Below are experts of layer 4 (counted from 0) of a mixture-of-experts language model. Rows are named router (the router's row for the expert), gate (a neuron's input weights, with its number), up (a neuron's input weights, with its number) and show model dimensions 0-127. Each number is 128 + 24 x the weight over its row's rms, rounded and kept within 0 to 255. Numbers have three digits each.
After each expert's rows: "comes after" lists some tokens at least twice as common just before its tokens as in all text. This comes from a sample of Wikipedia text that the model never trained on. Tokens count by the router's weight.

# expert 20
router:112134171042136121148121092144155116117116169146136168143144148154104132111147131096128124103172168130133140092144127133122141125097147121109115089111128139156129157134135140134090119125160149117129049137127130061127126154132144097140136118136128144185146152128129113187127093102157079153157119117145132158119098162109107123117159114140120120142108092107114140150124115144121149143142
gate0:093106118105172163117128121122143137126138087182142119136152113120160119123126106117075096120124151094140093089106107125145109114129146137124141104120159151120126105136122120148187118104168133132066133136145129131134132106163151133128180130133104118180105152136095126188117152094115122087109132177145103145152158156107092125152141096159123159101148107091129128137099109121103129102155
up0:160116137129130143135146134172194100138117124084136150154122108156154147103101128107134112081133155130189184127109140165118141114143153141123075137133089130136097144104135090118148125127108101144135123148109135149097169130123120158094134115126116147102060142147103133088149139108126125110172096124174152102132162178161132108077129127114140118161100124134106128144123109124125116123122
comes after: " was", " he", " and", " to", " were", " is"

# expert 53
router:136122161106157118118138125086123122137153123096100149104131114157163126109101127090108118152174121127110106139097090108110121153167128106114126107134103123117114126090158138149119125107103107116060143115116138127119062156120131095138121124122124139094119127113101139104116156112153197118164107113113136123135163104187086147109093136144078117134067120133117157147093136135120132102163
gate0:130092143109134143167163107142110156122104120098101086144118140156153139111108148092131158139122100112158119133137138129122102154157097121183111127094119112113120125150109166136125103117126108136131127134121116181146078186167132150130107134098132131135136144139150139084117092110095132148110114155073076131153127182132129156093116147137049109122136108169099107129125128118158121118113
up0:151160154097152120143115119144144088133126133124110109106087109104076129098122111150114126136147157157156164193131081141141136128095159144104165145148140145117152136094144124123116116152137122132120118099147129105106119109187113138124111111165157119085122121100138167138162129166116114117087122082119155162127063111094126165112134100138145125095150127117121140093127065126101127129116
comes after: " |", " the", "-", " de", ":", "N"

# expert 36
router:165142132123124192144128141100097116149130139183135139111111146119114127143147094130186124136102091130121114102120125125145149177185153171096127145127163104130092116123102129071093147112136114146132131138186130102120094127135090128148088129108141150135095154144145113116151125133157128127125127124141106098122120123153149111140064107133114134147100130082104129156150166098125124087170
gate0:112121118094104132149116074114125132105105135087175119108095133121108127121159167124103107115089124118135170116109163132154146153152148144152166165116160146097112123089137105145118101090173118103139125101109131122147105121152154104153177119073156130114109124110129123145116087108094137102143109092137128126112094133121113144099086155134162132121137222124123106125126147137133131151118
up0:124101148132149108136123146183129094145157085156092142127181130115136113099090070140105147144153141141120114130154127106128134152102079126104150122149097140138128152143092146085162161150089133143110091126132155152121127171121112146093115112180123134143145152132138132121144162124143111157089131171128102122139120177108168128129160143121141176137142065130159112140094140146136136131106
comes after: ")", " non", "3", " U", "4", "5"

# expert 34
router:108119121130138113088117085123113158144141134129099140114117119077098134161110110155128119108120130151099127131141157130140141118146137118131135132089119173148153146120165122127129162177149080128116162145125113171174104126130114121121128097086104183133094082161127131132124130107159129104123111135103165069145126082152087103137133097131092133094145131111109090099099135125126071092156
gate0:098119124107167131107148122134116148128091143152099110137127120136167148146108114144147101180152101139087113111119112139165129135101105122072108136117136092134094116117126095151101097112071135165152168149112134139092146142124135134108150088089111125124127129120105128127117138164149122149134140115100176153080132141134143122175150142100085177109088134149085083093118093118102132131144
up0:092099105104163120099120131080135118108171156147124094135165092152178167157134176109143095126120143148107120162128123121120121122116156161096152103136115158124076138116113134171119112123128141100130128131128149187104116107114171107132118136117115152108145119098106121094110121098144090135092147126120139102092149096138143119174115166127111143099080106179123131113097117178126134131127
comes after: "-", ",", " of", ":", " the", "."

# expert 11
router:104130108130146153150114108163139122172106127157110119132109162143138095134152125112130145129155086153138103137111130085136135155107142108103147086162153132089146152102148117124094144134132106132139131150175156127114100105125127112129122070091114137139114136116114170128137085134128184075156175175164147137103125098090149167145099079107076128151106148087122134130131138143146127137136
gate0:166132129080144095152194102145134130126139144150202135129101126109133126125150152139105105134181118104090089139113101140119102087154158100113112120144122129115098130175127105140110112130148140085169172116121118112140131108091142126105133139096139144143118072146126143128108149134163138166114100132116144139109139099169119126173129104128117120093132111124147139133146139124143148204112
up0:169125149094127107157180080118132125143091154133149127135157124139130119099145146189145106111168154109100088140119113147156101091100148153125157121100115109118116109155148142188072083155188159109131136131118120136100132133124136139120131150120148120154113064151152122122121125168151173123137129157135107126151140084133138155149093104148106138123139107103114122168116140134121130152127
comes after: " as", " of", " with", " a", " and", " to"

# expert 16
router:150138100095107146129161108133111106178123140126135130133119130118123148128060181054138105172128104133136057086132141141191121143161128112111135099083138166133105116118153114100122126131134112107092190142117147142101131130146103110120104123095103123143123152129128112091131139126160113147115093124121132114090109113087158123173138117119131139121129142153150114118149134109109151095142
gate0:153153140124132163126100146116112128126172139145137100114103144100110103129128142144145121137112108114126131177102096126136148144154094110093113150119126135101081127143108093101099143130091115123132128064143172109113106152147109128095108097202109131116180190162117136122143124135180110122119133152148146103130103117173090133064124150142133111134156113109110125142103124092150117143107
up0:136136183142116108111110147095099099180148155114136134129118146085126146092137088123124117132127139107119142112128125146127089123155122143162119150111156122127122162083141138129143127109098087140143138078168103138162192124155139150123108123129144129084084107149173101123137099108170115115135133104116140095143109146128089158144150163099111122118168081100143107136082139163146146165127
comes after: " at", " in", " on", " to", "s", " from"

# expert 51
router:096138117145113122120091136112132120110112130097107144077179078140136106097168114137163154137121148115162129148132166126114096136128136097135122104118117070168154151107106152131166170174104082142126085117114085149133120124121145139140138155172130136129162091156169103116108123123142123102115177141126163119115131150125113143136164161081156103088150108119120130136089116145148146143128
gate0:107088163149150105134120109151119177123098132148119119133147146107163078127159102139144126107169161122096094114126126159116136137138120111187138132100159135086136124136138120140125165149132136091128166134095116102108115140116169113122153121098172155139078133145126114090130095075142122114153152109132132065074120114133116114083142131133123146117118141125140101099107142150123181152162
up0:107093142134129117098125133130146158099060136147118127146125146153133078141117158119132126092141127115114110093107092123095127109111118118167151105099134135101111114146165135143145166134134110116142112144075085127133125148098140112100166098086177157111111112142119135072107123063107117143109160148107112128075124155134133132069110155135100119140125135127124118116102157154099155168137
comes after: " the", "-", " The", " Best", "|", "=="

# expert 31
router:144105164067095117136138130095157140114133139140130132136104081166136156135115143157137135108138132116115128114131129078106108103089195143107112094143137106151104117136143141107113161131111101123134130118130101145137124168115123090129126127118097140137110151119126133091138135097119146073160135159162161153082149133095139111132143116104155070097123070152110176116121101148176113102115
gate0:173170144148157090139134166128128140107137095149151101118148136138136128109141149161129139120123118092150117195082115105133096087085111136130098171130175109109141082125177133082130126127111158112117105142098112146112157154087127152073159140123101092139094108099152120155162145103119125131140118161121137110115139126086129126127123123127145120104138159162149148148131127141083129112093
up0:106115143102098147101097137084124160121162134143134165129114099088147141155096134123140108174132093178152112104154173155136167128155135109118153122125116165120148148120132104125161124111119116153090126139118121147114142134132115106146132155130173142151180166170157124131126129155141134137099097118152122142127079122200141110108174087124140101171120113104144152165128117171123122108114
comes after: " the", " a", " first", " two", " his", " of"

# expert 47
router:136144130146162102085099080127125103171126133148122163111151098139115119148120145131178132118145098093142102111130135148109127151132116183120086124152177140076108153093145128118108151125107144119132115144145115101126123157086120142165105122133133125143096136138162141086119144179156140108105158169077113102156142072106119134151121120096130120105121138153077152129132155089099119109141
gate0:086116130150142101098149124152151119173111166116145115105124133148129117119143165150149164147101157070138190128149135137112118096108160122131146142167112106129154146161104133138138139127166165149152106122139126175115150106158085127115134099153097127122096169138153136081139141100139148132102122102146074113163150102168150143140090144091149124150110136126128131130114134117156103081168
up0:115152105128130133120144109139188086133165108129162093105135128108125142076136161162161096126095134085070123119117124150105157114139122097150154142157138178141145160139103145167133141133164133141103112158155113144132118127109179117121149136105130121087116123118127176102111139089150119161124186114113127141152130100111123174115121089128154113180146137108109130135129090139155106150142
comes after: "\n", " co", " All", " full", "year", " self"

# expert 45
router:094146101123126109106146150092082142128125141163108133129147131168141124111148131179188125123152122146133135098130102139128119126101185114146117147164082096145123162132123138078156141114147113138123117126141143109130109095134153065133133114128124168121106123120138137129114119111122170077117099108195100107187113134134127164128107132126131155110114120112150144114125079123095132146188
gate0:145105160151137133084158148120127119113137141155122148086116135111149108121104115141153108117140138118122089145080123112092098152146140090146131128159112115159102137124131094121141168113123140075139082152116146116130124133152067129063133155155109134079149161192131140118126096158151150127103149127180114155123095136156184119121142118144096124121149136110129157160104152115103138143142
up0:114100095131103104134112119158126121109136126105144108128149127099135129121158154134176175119114124094144153093143105111144161112128130146126108125118137147091115121141106143151116103115143100185143173157159138136159172104115139122150112136097158109183121076120134149138154140107121097128134124106097143129172165109105112126179119133145149137157169186141171161119149117145124065104111
comes after: " ", " (", "–", " $", "′", "_{"

# expert 33
router:121104080135140118147111145152130151132112109130136164121097138125082109169106147181145167139134093146139120094142128112113146135132171146123094135113123144113102130101128145125157129101142120138171149124140144117132120147152117095158135101077115154084064149144131139150162132159130099101108058136170135158127140089128133119143146192125148162128126078159140136110115099109099127114124
gate0:127148140114102158093132156130109112137187208135146117129078112117127115113128123117149177100113159121183118145154119120149132123168137121068134136159131148104163138141110142147145153160092120128147136103147055131143139179135157147142134152148125148135152127115127125169124136079146163107134122154110130143137140117117105110149090130095101134152141117121154123123116106124143086083132
up0:136170111115129094142139166119125092128111152162126157129126145172142150140083107099128142163157159119067095150149158144131097186157117128163140165119110135137154134141121122134112110135155139150086128169087130116142119118103084112110166119104138099095109135140141114113114100164142130158088118096112130097099147104088136189073129116143170146124135138130107110128144106128123117134134
comes after: " ", "–", " (", "/", " $", " +"

# expert 63
router:142152109144106136122169108114132118140105097156171148140117140154154108180180148113123129121111165155116128115158141122118115117109118132132141153192142152078058101155131154108113182101168099131159155178131145125163124147133147141163116156133145172145102112084126124125125124116148095114098135101157142121125098149100162138126116119163162144111160136122105131121129173109133139142120
gate0:169128144130134100119095122135173123094104096137085122169136149127120126101112170136104137106110130134096183124155125175113110136113138120126162113115124113169122120153101135104097116141125156159144117123137150146094086113096133095117166143102117125173096102068139095111086147148137133182094176089096099107162141120147130142126134079103097129121129148116128153128140138148155143130128
up0:117128119103140167134139152143146117130112117137165120105108122125132082095113101109169114136173078152165096128119110109131126102183116180123124100122092115107144144118103141088156113072162064117094133091137112126145128116163097157127152108081097163111118146156181143155130118099131109118163097132141124112132138129095139093116128159157120122132104123147139101113108103136122093111136
comes after: "2", "3", "4", "5", "6", "0"

# expert 62
router:117143130139179130093104138075122116138109110159121168107118105141103111068104126103150120146133094128163111156146105140087128172163143135156159136102129108142104110067105103140136119133123138176111132135102148132145126109118122103135119090117109118111082149107120110123100146147109156143077126155150121164115141137106117118117107168151152109100130095131064139132119153154140168092165
gate0:109120124129139089048121108130169154183107121115158142151125123150132115135114085126119134163092083099120093137102159130107129123122141117090113161143131110161100151184153117110115107139115151112081138143120113170117132127119116105091133080159123144128160119147100116130152181136140093143132131151101134142095139119138129169087131119159166135125076125116134107140116116081113153135131
up0:155138093120132179175149162132096091102173109118076132107113129129132121104135155134136146149168147155119170119127100130164131131147118148180127091119128173071136106102169117154135135131166124133171156137123162083114111145118134118181131183117115138158123149116154132102121081133116158119121120130124136097125128150095131093143133133127074081124149104141122135121150147144133110129123
comes after: "\n", " M", " A", "==", " N", " P"

# expert 14
router:149112120122155103157172142138136104174156115121094186154119112134113120097125148145134134102112102110153085148118082124104150102140114156111140148115127135145103106092185182109112130140152134155134152190156178119125137161079129141126120136107134173139095128089154115089147124126109103143105093115141102115148163131147127157132126109125130159120123164152152134133112148125080154107105
gate0:085124161113124132154106139092120095118109144129137147161139126103105154142123126183114159136115135116113132116091132158168153134135123192157067041091114127124132122163109142088133160130137130100167104126155095107136117143156122135148131137174134097145160162124128156169161135139143131110152130141114077155134132128138152132128109113141105097123115113125104093104123140165125161136099
up0:113126136157152104112152127107099130122163113114144130134160113136152120125095137171052128168128154122148114143109140120114125131125138203151099103127127121107108138127160113086127101143136138110128108114199113139152128118083127128163147120154130120049100144085136114167124107099116124108127115102130079097142136157140119149164064135137115157153101154132118129142154134127121131130140
comes after: "1", "9", "0", "8", " zone"

# expert 43
router:147132139169109136125131116131154157155131110178113144109156134120132134093083063108182113142138143095119114077137116137127155161084080118112107136124118152121148169136151117158133160142123105157152118158174128108143135102108130117157113114101097107091091118149124145126163108106157142114171132154132122100140174103158132121175126144110114129096108177082120136145110166126124118135133
gate0:111134118167112103106126128101170137124121125142128109157127078105204150125137142124113091124146109152116141125161101122119135133131109146160158141120116112135158128174163118107132110140180112114106146121131113141108170088123145133133077123148082095163165126138159104129152114149106101111103146112163107124122130118130145174141088149100136175151149125114086108112097141169117086176117
up0:088177129128119138092130111149158101111140142104109117154133097075155143132159143114114144151134133143135085095106120144160136154105100142167138143135144070173127151144116146141147136090114120098131139107180134078149116092147158135111139162130169156148104134109172123119141112108166103118144142139095122105160098117118108131130145131114141094151154124061099147113163136163141150125101
comes after: " the", " and", "-", " \"", " a", ":"

# expert 52
router:126121073089115126143120120114151111145103127158138150119140142133133130100136133103097122157129099134143087103118121132134112163143154116159100102143120132090133105102159120161104125106139170106136187153152166130140138147117120123132100145121099175129132123127079114109093119145169094170129110129133112193107189114146135154157090175142129136084101125129167139155090126125146125111085
gate0:124121105112104096133103136136132107137154143173078154098136134129102108124107135147132150193080125129107148130147149123063135108123104093123098140091162146138102136109069165164146090135098136129079162132152106117095136142098125142124125126155134097149144107123137123105165125149140134147105123128137115101129153099164130115109183125110143086165102146150109115128089155105147160159125
up0:102107120112103113105150131137183142111129110149125151139136151152170149118116154094121146048122075124168140135110111106136174131162107142097109120120084147111149160122126091137166144143120132170130110094170151154148139146154127151135086117102164126120134137155093137178110148138135135134149130125148178126107116142128113109151118116098142175105116126122146139098138136119134098069096
comes after: " of", " in", " for", " to", " with", " and"